Below are experts of layer 9 (counted from 0) of a mixture-of-experts language model. Rows are named gate (a neuron's input weights, with its number), up (a neuron's input weights, with its number) and show model dimensions 0-191. Each number is 128 + 24 x the weight over its row's rms, rounded and kept within 0 to 255.
Before each expert's rows: "comes after" lists some tokens at least twice as common just before its tokens as in all text. This comes from a sample of Wikipedia text that the model never trained on. Tokens count by the router's weight.

# expert 122
comes after: " \"", "0", " on", " in", "2", " as"
gate0 [101 183 123 101 129 141 133 121 101 137 128 130 117 123  78 124  60 146 142 171  94  83 136  98 157 145 138 108 116 100 133 102 158 124 119 162  88 114 102 113 123 125 149 142 158 110 136 152 127 122 155 129 111 132  97 129 138 108 148  95 133 125 164 166 120 112 135 107 136 103 105 100 118 102 132 146 139 143 126 101 100 108 168 100 163 128 112 106 135 126 136 145 132 185  83 106  93 132 117 139 156 131 105 116 125 197 161 127 164 162 122  74 149 148 118 124 115  96 142  82 144  85 157 115 169 140 132 152 144 142 132  91 150  82 127 134 112 110 141 123 140 147 134 138 134 131 153 122  83 148 152 137 141 116 144 122 186 129 115 168 161 127 135 126 144  93 103 119 145 143 138 109 152 119  98  98 131  98 120 165  77 114 158 127 139  96 163  85 121 135 139 120]
up0 [128 136 137 116 142 111 110 157 172 176 183 117 168 165 113 117 169 157 116 123 167  91 144 126 136 115 128 126  97 103 102 182 171 114 107  95 118 103 129 143 125 102 106 107 136 132 167 126 128 103 139 129 165 143 138 141 131 146 153  99 150 174 110 133 124 100 147 130  89 121 134 172 158  93 106  84 162 144  92 115 140 164 127 195 126 155 148 148 135 118 142 150 113 121 130  97 128 143 143 180 106 123 125 174  97 148 155 119 165 126 166 145 111 147 137 154 116 139 153 136 133 134 136 137 172 106 127 190 149  98 141 112 125 135 135 123 109 129 174 132 130  75  96 112 117 141 115  94  83 138 106 140 118 137 127 107 148 135 132 130  70 148 130 131 132 167 154 166 136 108 146 127 108 151 167 162 103 108 140 112 119 137 128 119 121 130 154 103 138 154 114 109]
gate1 [137 174 116 113  81 154 101 164 116  88 129 111 100 133 141  92 154 149 101 126 125 122  68 103 161 127 143  93 101 114 125 143 118 137  66 150 154 166 107  88 105 129 140 148 171 133 104 106 118 146  85 100  86 120 140 126  95 136 133 101 149 114  93 118 121 119  81 128 116 133 105 157 102 100 110 102 131 145 121 108  74 113 107 120 125 138 107 134 127 173 168 151 131 124 137 147 159 112 152 165  68 123  95 128 104 140 136  96 106  97 166 111 100 147 127  98 130 158 156 119 133  89 135 133 129 117 130 114 131 166 101  89 112 145  98 127 171 126 150 136 165 133 121 156 108 117 130 100 116 153 142 115 139 158 153 105 151 113 115 131 119 103 183 133 131 143 106 165 108 168  92 156  97 121 107 113 125 135  89 152 133 150  97 118 103 140 126 122 119 130 158 104]
up1 [107 132  84 124 170 124 111 148 122 126 154 126  91 119 101 155 125 136 163  96 113 129 174 157 151 122 141 141 121 103 162 107 100 101  97 128  95  93 141 136 109 129 143 164 160 130 148  90 147 130 145 137 132 120 123 154  91 136 125 126 132 111 141 120 166 152 142  91 157 157 117 135 162 177 144  81 124 115 154 102 106 126 144 107 165 125  93 147 106 122  75 165 103 163 112 116 154 138 123 135 162 104 131 121 111 122 142 126 153 137 128 150  75 133  93 134 138 123 137 124 105 157 112 146 116 118 127 131 117 127 130 123 119 133 125 144 127 130 194 141  61 148 154 125 157  76 161 140 131 160 118 117 133 125 140 125 125 138 141  45 143 110 149 146 105 118 143 124 110 156  93 121 117 115 101 157 190 132 123 107 119 149 166  88 169 162 114 106 130  75 140 139]

# expert 8
comes after: " of", "\n", "'", " is", " to", " with"
gate0 [126 133 142 115  94 133 143 171 127 122 163  86 116 143 110 139 115  88  98  82 110 127 151 125 156 127 123 118 100  70 159 151 136 110 100 128  91  90  94  94 133 159 131 122 162 147 155 132  95 100  90 107 138 112 115 130 140 159 127  72 123  96 145 117 130 124 161 123 147 108 163  96 126 131 102 148 105 145 114 102 133 138 132 137 167 117 133 131 174 102 122 136 111 172 121 140 110 102 102 161 149 152 128 137  84 135 100 146 163 110 151 106 160 124 147  74 138  81  97 107 114 149 154 128 153 152 119 133 167 149  67 119 119 161 142 165 113 108 115  57 132 119 131 116 143 140 130 118  74 101 131 146 151 169 130 137 148 114 122 148 116 178 138 143 132 126 127 140 122 157 163  92 131 125 133 172 150  96 159 158 128 127 142 144 104 123  98 124 122 104 116 149]
up0 [103 157 201  95  98 166 119 154 143 139 150 125 133 134 125 146 119 137 116 119 153 180 142 107 126 137 110 125 111 140  98 186 134  99 138 162 149 107 154 156 112 124  91  70 138 143 119 128 145  95 160 112 105  84 142  98  82 159 139  93 165 159 126 118 152 110 111 134 130 163 103 133 135 136  94 104 141 147 101 130 119 117 127 130 124 152 120 113 146 103 146 112 121 113 124  95 166 121  84 134 118 100 148 202 143 148 125  90 157 138 168 172 170 161  97 114 124 126 147 127 110 116 134  92 132  95 129 155 128 127 103 139 130 105 139 145 126 117 123 150 139 101 124 136 135 137 157 153  92  96 115 117 140 166 155 128 162 117 156 146 158 104 133 134 156 129 154 166 121  97 123 142 149 178 143 106 131 185 128 142 146 144 127 150  91 106 132  82 111 153 130 122]
gate1 [156 182 145 109 114 145 129 146 146 103 122 104 131 151  74  97 144 116 121  98 146  91 115 127 133 114 118 124 114 142  96 142 110 111 172 120  78 106 131 118 101 123 131 164 158 140  76 129 126 137 170 118  78 163 153 113 136  93  84 153 147  92 131 154 151 152 137 140 145 113 107 159 159 129 119  92 147 159 103 121 110  87 110 128 136 106 138 175  94 127 121 104 116 154 102 104 106 149 135 136 127 131 129 156  66 177 129 112 135 119 191 105 105 138 148 125 101 141 161 107 130  92 140 155 180 140 111 145 124 159  97 103 137 142 148 130 146 137 119  91 130 135  89 120 135  89 105  81 139 134 137 162 125 113 165 127 129 154 119 134 167 166 161 124 146 138 165 154 135 168 137 117 123 142 136 100 134 116  93 122 126 133 100 109 137 146 150 140 121  95 112 173]
up1 [134 112 113 128 160 118 169 114 148 153  93  60  94 161 156 133 116 175 111  86 126 122 123 116 168  92 153 103 123 104 163 104  95 118 132  94 105 151 122 141 122 161 153 164 158 116 130  96 146 154  95 126 124 118 120 157  87 139 123 146 107 130 104 108 147 124 151 115 138 132  94 144 125 163 165  91 106 151 120  63  96  88 141  99  69 127  94 131  84 109 136 150 113 114 104 115 141 114 104 158 144 143 132 113  82 146 129 145 108 136 100 153 121 116 139 125 115 143 141 129 159 114  87  99 172 106  94 138  52 126 133 155 137 143 112 124 124 159 131 151 148 125  98 123 151 109 116 121 116 137 126 118  84 110 127 127  99 149 118 159 143 118 146 133 164  95 144 111 148 137 140 160 128 122  86 112 109 141 103 102 105 126 163 112 128 139 167 116 108 119 163 105]

# expert 14
comes after: " in", " of", " was", " is", "'", " to"
gate0 [ 86 119  99 143 100 165 106 167 131 111  89 109 156 100 132 167 101 110 124  85 113 118  91 126 116 143 171 159 113  91 131 169 160 125 113 143  81 101 102 112 117  97 159 121 129 120 132 135  81 150 147 135 121  84 100 127 143 132 125 138 102 117 138 132 118 126 165 120 105 102 116  92 133 128 102 162  97 139 144 126  98 169 146 127 133 112 116 147 137 101  91 127 144 110  81 132 138 127  91 157 137 159 110  90 109 145 180 114 155 131 110 118 134 131 155 109 164 109 157 135  36 136 139  71 147 106 153 130 164 132 127 100 115 117 141 174 125 133 129  82 131 146 123 143 174  91 132 128 119 168 150 122 114 149 156  90 132 119 120 151 162 120 158 136 128 106 102 154 112 131 129 146 131 114 116 140 130 173 158 175  98 131 128 138 127 107 119 115 106 110 129 145]
up0 [137 152 207 152 118 118 122 156 170 116 172  92 122 147 133 137  77 136 108 152 160 130 186  97 114 109 128 115 129 124  55 141 138 118 124 117 136 119 139 165 148 133 113 110 116 126 162 121 146 104 111 128 116 125 107 120 105 169 124 110 135 127 114 101 114 110 160 141  93 156 138 179 156 139 118 104 147 152  85 120 159 175 132 148  99 142 166 111 127  94 144 113 137 149 153  82 101  87 100 100 106 110 113 182  95 129  97  80 135 136 134 142 130 158  97 120 142 112 157  75 121 136 106 149 129 118 127 180 140 150 105 128 123 117 136 114 132 114 167 121  94 114 127 145 105 133 141 117 141 153 105  68 138 152 129 115 176 122 136 124 110 118 133 121 112 153 135 188 103 106 149 115 108 134 138 136 137 113 116 103 165 123 142 125  95 108 111 131 112 116 154 110]
gate1 [125 149 172 114  90 131 133 111 144 109 142  96 136 175 152 130 141 123 141 136 148 146  78 136  94 132 129  95 150 158 143 111 127 127 161 134 127 103  93 110 105 137 114 150 103 135 141 109 104  83 136 126 111 139 135 121 157  93 139 175  98 106  98 125 109 137 142 178 163 141  95 180 138 130 142 121 124 125 136 111 116 125 100 101 119 123 152 178 132 164  89  79  87 100 125 117 141 155 194 193  97 103 134 120 102 146 127  89 102 108 171  99 126 134  94 141  96 134 112 110 110  90 121 153 158 184 134 130 114 160 128 136 140 143  93 100 136 134 138 110 132 160 125 120 151 143 121 133 131 129 124 110 142 133 115 131 136 135 101  93  98 124 168 144 105 114 175 107 125 160 115 137  69 108 139 110 119 187 107 118 148 150 113 157 140 140 126 106 123 124 125  86]
up1 [148 152  79 106 128 113 124 149 132 128 147 111 116 141 131 131 110 149 138  74 152 124 149 132 162  94 139 111 138  97 119 128 100 122 111 121 116 177 141 143 126 171 175 156 133  76 131 143 129 169 129 123 164 147 123 154 126 140 104 151 127 117 128 111 121 137 105 128 135 162 124 157 112 141 136  64 106 145 136 126 119 170 134 132 146 135  99 178 100 125 115 174 153 139  94 140 117 128 134 118 129 141 112 130 126 172  86 124 141 145 109 128 125 126 123  86 146 197 167 127 115 104 111 125 152 133 206 172 122 120 121 172 113 116 114 143 117 132 124 154 162 161 126 102 134 148 131  65 130 121  99 112 139 150 172 158  74 121 114 147  97 141 177 164 142 106 153  93 152 128 125  93 117 137 137 165 124 117  90 119 141 168 129 122 126 144 139 114 169 121 153 120]